From a checkpoint of a small mixture-of-experts model trained on Wikipedia.
Size: 12 layers, vocabulary 2048.
Experts: 8 experts in each of 6 layers, 624 squared ReLU neurons an expert, 1 pick a token.
Training: 440M tokens, 6714 steps.
Below are experts of layer 6 (counted from 0) of a mixture-of-experts language model. Rows are named router (the router's row for the expert), up (a neuron's input weights, with its number) and show model dimensions 0-191. Each number is 500 + 25 x the weight over its row's rms, rounded and kept within 0 to 999. Numbers have three digits each.
Before each expert's rows: "gets" lists some tokens that make up at least twice as much of what it gets as of all text. This comes from a sample of Wikipedia text that the model never trained on. Tokens count by the router's weight.

# expert 5
gets: "l", "h", "el", "z", "k", "an"
router:486515522460491484503456498526460507450483464499471473482501508500497503502504505502519509501501494511506508486493497513440491492528494493538475510493479486531506501531437498513453502496487442474502471526502540511524488526551469516492517495576484479520467494474517492491481525469486480481555482486511512520542548529505510484470496485472506471522489477490490481496462536479508507512529533507503543532516491486480484489472484475559519470522504503563483468499492446506535504527496491530527498542515530487493484492525416506553449522501530519496504492500489505534505510482459503483
up0:495560532488530502568457492493538452536478465512487483505488502501491483497493508540533498481521479510545515472547490520524456500502531511498501443529497464464510465530501461454514530498510512491501499516503466518486483490513500492557525511454488475489500515480512527530498503491497512559531509450503484495520487528516469515478461475499480495544479451477504537522517500472475516505509539506504470503487518491499483474474453472508472507534529452438489504499529460508466524490509490512530481494530531512521558494528546503507477484529517509480476494510491510523489494517514519467
up1:484518476501542489551478490468521488487462495503485501465497506482460530495506479439492519495471506502481518481475503501514493498418514480505481514494483506515480503523563516477458524460528508493529469533532500534470480518516508471500520557506507481481485510496517558489529482492554464534477516514490517467503469521492514519489528463477471467468519457500486476539516477522472499522513490510491516509533519508509468504485474462484508486509480483464506490508473474512510526481493455475510496538491530517541576533517500544513495535524500491534503490518522522470534471476491483558
up2:505494493478479465474491535493490512502530534530472480541465488523507517457467530503481519516554488499530477507503496502464483543473492459491489496443478507515493517542499458523418488560505505507567517534488468515519523471492521470501507526500459474485518472496505453503489550506509525518475483502499536500507480509512479449464516481525491507465499498471491472484518518497493483462513497516543557469503523470488528535488521566483529502544503511500500562465497515504475514493522502546526458484479496513501502504540476479496508482483489480489490489517502534518498524527512506511
up3:495514498492475462495508491504461518554490460497453472539519480528497520495527529487463485509499494510505497500516488475487560455497513489506522530482486482518527462529486462545508539487477533509498542497495530509498517549509511514489481448524514505525468466463577517524493524475504499442540500510524474471464520535466508537486453497501503488490472484508564496500497506456506541499481524483478464508500510504516492472506484515519541510463526475542547531498515470481487500477486478498503452488455509503483500510520490483498532503525523498468504559514473486473488503465460504510
up4:514510556507509482515503497489520530479487493473509488466540542524507474513495548478483496526482530496495496494523488529500517506501501527478495510482527468497491488535500466538462518532494480471504568526498473534498457505486507551488497469542494475527509449487491496488463507487521487431513492481492506503493493538496475481471473552497506483488499506488507495514502534495549541468473485530538529464483484495472500527501534504529494530515525458481471494484532526504479480527499513554518505530520460463470499467478525477522510512456501415468536492499516474486481485507485535448
up5:505504491512481498502489485484459541477519506494512528506454502486474503508505565501508502488503490482503517493520516488505527462512526515511494516480492444498482436500516487513514534493544482503498511546469526450537495485513512478504477530519499522527548519536509517461479475528436488470501479516527497470519543520499515468505469527455501484521556467502507501494488484497499499471470536506490497554533494505495525489527512495513481512541515519476484495513531494498481505496505505478500454524475525501511582482487480465479484489528509492536436490548486444527525479472431492523
up6:491496493488501500492470538522514481451483495524500481489535474544511478508484540533501510515545500525542476451496524496487465489516505488485490471531469479534538477487505535551486471511497505484526479520509506418528476509452472488548507508507479463514480457527482479507499508507509508482548491476472481517507487529553483503518517459485516493525480512486425492494515529485542474482528530511514494552542475466500487539491472543510515555513454492499465508511492511484496481493532501507500505511458498491470516496509501476527551498494513434508488479543500540526504502507496491491
up7:492507499522520486494473483512494492486499493487486487502518503524495514541473514502473481484432490462487533470492490531477537479488490490456535523516463503555486508517491495543504492510529479486507475477490504465484564545526480522510473514474482464448504533458495509494478508521485444481509485518487458517439501492541511502467489528525482543515548502473479464519477549524499496477447502495506516504526523492468508460505496543464508498517507534501522455488544513531534496518492514490478490554526555520550494525487489480502529479477531534495464486475500515508524487464472504478
up8:502531510527498494546513501504487532471510502490448497524477475491548544481462480485520478526490485528471502486550523458492512481492500507494478537483475523497511513500516487527489449466471493483507498490491505483538479495493552517517528479513476514527473525501503471451519519521540529516475532482484454489503498462536476484505470501499533479467491539510540481519520531528515517490484485527531540475462499535492456465486549503507474498493521480480518499509477493485497489553490532498501539460535553478515468445490473483520564487498527514545548504479498473507481504484483489454
up9:558556556492519504476496504462473488481487476492507488458482480459549520494496517510551512495512506523502497471503500485497503486489527508546491482501528459480520518552461484496518481584505490500518476501475509491477473480500492494489471508529544505495503477530467450514529517488510475525483489553541476500495551508505490464492495519499490543487521511469515526447492521477489504524500462524516482499469492490490532531511502464537497510543467473499495516485510505484549467584496515531490469532482494454510490500513511494509516502536479493477502501498446500498459525493522475529

# expert 7
gets: " and", ":", "ed", "s", " was", " is"
router:539514523522507501475521493495521462501493510558492510474486490469505468522479537519468504512502492471479494486541491492480501490485493432513494484484567493516535467498494509537508509517451482524526498495536482493469475465511492470474532507494509486522485528494512524486478512492477429534489450459473510497525525512535494487499477503478507459474541489499443484518502485518519527500488468504494492469504469556484470495563538486513494486568509472537517512551516522492548515500560467475493527507519489493458514475507489514493463489506488544540481469513509522487495487490479501477
up0:506508532472535542503526500551530515488498531511516503496517491440496471463519494489479520537501453522507518475494506510534482511470497506488510522494517488503576518491504501530519473493486455522494484447489469507504494489486465513478474519489476485530477472461501499484475520437539512493511480474550506496548471480537517456509530516456532526499526527501461503511511480451492501471481517502476484476538500487522496486510513514479468517488563474518478508532545517512505490520478493517490490507530548492481518554492523519466479489446461496503506486444511515477513522528484551518
up1:484498508481544463475508501521498455463466478521492501468538497493548544533501460480517486531555521494464471489523491492493519464524450458543477495480520536506496501509486490502506570461515480536515506488509475467466492470539517520477503493471518505505519508514484504504472468533494512503515443496517497477500499481519510482512464513470518526505521506491531497518490493547457493517513523497503568509496476515456486494487469520542528565540509486515518481490503511472496499488474507462483504481478468517463529507512472476559493474487470479545495514518533509490547490533463519513
up2:515510515539502474493481523529501484476537538505523518532486481536548490528511475462491472517516489492503481472473545482503457484488488540513512472527468474530546504452485497492511520502475496493526541458508472481483511520496445523463480533496523487541469504485471492564495488493525505469508492476486502466501484514520507516464503489449503500516483477508528506517552510537465507459558497566502446495523489488480508526480526496496490527464485501510481486510487517465517495463485485453515508521520509464510476495509516513528482494480477486478555494530513485483497437497465501561
up3:536535515531533492520485524500518480543532537492526543478505494483516526516541546509467490496513504542459489505537504520506484466479500476465482473500505523464514508500466561501459499514479513461503485481489510461536493467496490469469477496522491517550480463476484445510526512518502500496489517483514545493539529466531466455482510484483528510478495513535501477499525482483481494464497490498495499510464472524489521506522503477503517482513525464509550502517502468493485486476505521520481457485493549494479453505500514545524490523475455491516451445501451458501476525540537457506
up4:496465528484519500522518524519479507510534503501459480479498491479506559525480503487498524507465517508466538469479482470489506532517490535514490491506516517505513516450484481512516463475429538531511488529506517488484452456470468485548490531500537525485501526479490519503502475544512462513540463482524499519499531507521522522475452488456492563460486520476524443526496541539462479559538502500525462470531503521491515512522498506517512469513509481492480528519552515473485470514482520472466501484494499514486487481474528500529470499453512494507511502505521518519473521520474502542
up5:500521559496497544458519514533518475468560515458486503492498481473495543534574501489489505547498456470522509499506527496465511473519490479495517494507467483517489507550490488524487507504468510550497494472486523495503505487499526484518520517464487520520525501524493526473495525498454529473505504524506507492498523469514493541522508527477527458536473510515491461515442553526511467468528493518445485485459488518539468535530472513473532487493527485473483529511468490502460487519493486468526504484524514467469486494483476487483537540481498503530461501501550464489494495501494529460
up6:538476489483539502502519460497509514502515513524484458470457492467529494524460447526435500515509532492519512474471518471492471495479468475488489523513506528510526470504547509499493498512501525460551468459518483516518459497544536536505515482485438526500515530477509491469507521498510535511474466463524478493546497504528504518487463524515483478479537501512517522505518464499507503483545491489502457499514482493571533515522455498513490491528466496532481503486513470478530495499489495477481509505521463481503478501513490526508482514476503564521466504555494519512495495436475504550
up7:492502518455456500496525504477485522549505473455530491465512510524461483520503518472495525504502445524518474457520520502489533516489527480464459532454495507547534488506433477545490506450492469505541510514487509514475466458511542469497527494519519481486491485478470516515485477466514486519497480505500493512573516485540513469472498525493497490469495449469490521491523484510505499500494499482506453470497541518522515521488528534498492492517509525516540503507538509522529492496516519538505481513498517552500493467489444495475503479528515562464487550507511488492490487498486522555
up8:504506503469493532502511488523508509467458534524500546488481539455475479504485523484496517490492493534491470462484547454498518493519516502486490493496504505521583505463469522519483480519529503523465539483509455521503498495509485497518560490529500514536465484489487525513475508508486527537484482504523489480542527503507494528503547501476511477493528515495481501516494499531512530473458535490482469485473441462481445484535439490521507489520485491523466533538475498515492513493485560524525489480537487472526501488497512469493486558524476494493469457463494482510459488536484535475
up9:506471511495492545515485499526525461478410524474546500466527481465519525518531490515512505526495484487505534483543496509516471506496500515460487482505462489502506492569495480456477511455471470521459491503515549490512492468539545489504508497520564497505521527520509503489505524485535527516518488483495489529460515514492504553494480432510506504447493492470512493506475499493525480503497525486500477486471442481502515491502514516497494543476509523506491528486516510487520491501541508516549447509486491510473484466507462483517512529483506497525503496491523451503483567467457506523

# expert 2
gets: " |\n", "in", "6", "2", "er", "7"
router:461522525531480524501483530485490515473524476479437508479534508495518511466505518511486533488478489502515527483502522461502461488478507498550494494485518451476510474535538493519451478496525513522519468515506492495499516453514511499494481522554478530481513476487496495468493524468471466545494489484495483526519538550469521476478490515506511518552532481503526513524486505462469505541488509543499528469481469565512526498549512440482537479521501482497523459493484499516476504486508506510497480507507536466492496438470496476502498509508518490497487503574475494496453505541465473466
up0:466510491513507501508480480501455502465479502477503467472502518498573531494488494496516492534485454475529520513487548512541521508488516504516500499509450521490452518507544535510516484519501556509511461534519534535484502500526527506506506498520507495466520522487506513487490513458448557481480511501495515476546498545498517517537471529556488491528492464488489485542459477498499471510504489532471485472473466495527510493524516507507514435508529493506522517525509526467491487501468489523476489470496462526470493527477511495481484418478465526517559502485504507463474502538473507510
up1:517515489525543511505505536529466534505507493515476513473522517487469528461471502522515511461484479508517507507535518459504475501506485532530457486474488467515500552489523543512490506463495541461470525503500483534479504506532506481518533500522505474497517470497536501544474514454512530461490537534496520516472502495504481469504484494509521471515484532491491463517478476507493487495521516513465509527491450477507495502494464511498538460449487481500492523542466503472470488538519525498581515482501480496460513490479525459441530491471531507535455466538470467490525519546500538497
up2:452528512510480488467464466483547501471505456497522458523521499481484530513474520486539501487515517530523519488494519505513461472504516487485508466484491513530481478485480501461477495535508530536517488490479540459524507485525514533510506481508482497480429537500538490546546506509506481463547453494500495459485498438536507526444504534544475490504493481501479513522453513468508501505507525505526529511516494538540503511467526519516518483503513529515553507472504509529485476470488523501496516490521489534492515507454485485520524471508491501527478490464482474503502467554475518432
up3:536517528495511562438500503543485534522518564480511522484445491502518508509455483487506538495501523528497521482488476475481477470488483543547495474432505494486515512517479491535494509525498531486493509505523472468499506469515485517496459522513495552505494508473498574470540502478503496472506494473508497478479516519506463500499492465535451488515540525509483534527526495517503511536506487486472534480477510487483486519529473464443526493556486507478495499459503494493514469476468502504533539500517465494486465491540477488461561506509542498524490490528503497509520528508497487500
up4:473535496526551507511491493511529481457513476495495507438465495504534506496503524490540553530466465471525506548479513458517480484476506462501477512519473524506505496531499509498473475467478514522528533505495527476537500488501485482516507491530500517526459454501494518432559488496486534493506518515523483498512497519516542503510510492504448465479539490499522486509503489467539493490485476478464547483472525518527516453506546484504500533547496505503528523504478519536491482521499458503452460542534494507499559491453523511516481533495513505493445506516466479506483511503512482465
up5:501462495520503536517500489520494496434520485492532513439465513582513484501532492504479518539496503533475529517491494507503541527547504477529520465483512516441521478485510472479533464523502464547498497527522518524494518507497483507547507558492479487494474554484493525479542530463522431502487489513464496487520465515482534449471522513480503493479485502505506530523529525491492507518505516488468444520503469527487487491519498486531481486485495515472493486517494487515478494463510521487496501513533473493432503521484484502531456494510479499532499486511444489495460477514495501530
up6:509513500529526480511466488473498513493514503520419582488479490516457523504501486538469502488558487484518498508475478484473521497501453471499495493496504506518464481495539499472503513570480504536511534500481511451535473463520508540507493498499516498470487466469510492454511480476483500514450463480483469502509475480553523482502471491511540496545509510526480538488462502470472491472534535526478486476526463520499479532499468478499562490525506489518498493506523497452459520504515517486524531480485529504491553527528528513513473496532485503508483483508470481499500544500490517488
up7:518560507504519500503492533521477494485488512457438466428475503516473466463492493497481513485524520526525485523490501451485501522561481503544496456545530494499484507469557493549531480505529545491489533521519469471531504530490507527498489494475539525504500476457543512533514503511492512526483505541460528513519518480472470465455497491483516533497466472466441531520473528523499513452483516516499501510510498496498549487527484489488493455505488530499484486519489497524494545535522486484459504533521517490492519472478502493481521517457515515535506517518482496494495479525498493481
up8:489530530531472496531496491470464530478516449533513535536495491501523491480531510538488511474504475493464488504494486484457498524531501494490488474465489516510522511499499572530481508507509533522445517556500501483526511496496546508540500491469460478477432514525527485491498468527503531487458500494503494512549482472502503517475464492485529499472509472480487485533487533494532490482512505545448566461535525512501448511512498523525524480482483456490531509494446483517488526540433500477505506505494489493508520498504494550515520523500529491496462531453520485497500491485505494502
up9:503480463460495523479468521489487487459475504516496476480521493485512572511508532537524497539553456509531497490475522533479486430474485508485527480537500501475530520514477516494465493489502469507471539483509513464495486510536522510491526513481479513449482500514484549487487507512468478521475500505504532563508507542526506457519510514494491498515531493489494528523475514482465485478500528497462494512518513470505500457513507535507542523535477512494516490508459516505509516505465520475536473475508475478498482425473510477530487505516500459485470531507544478524453505563479517530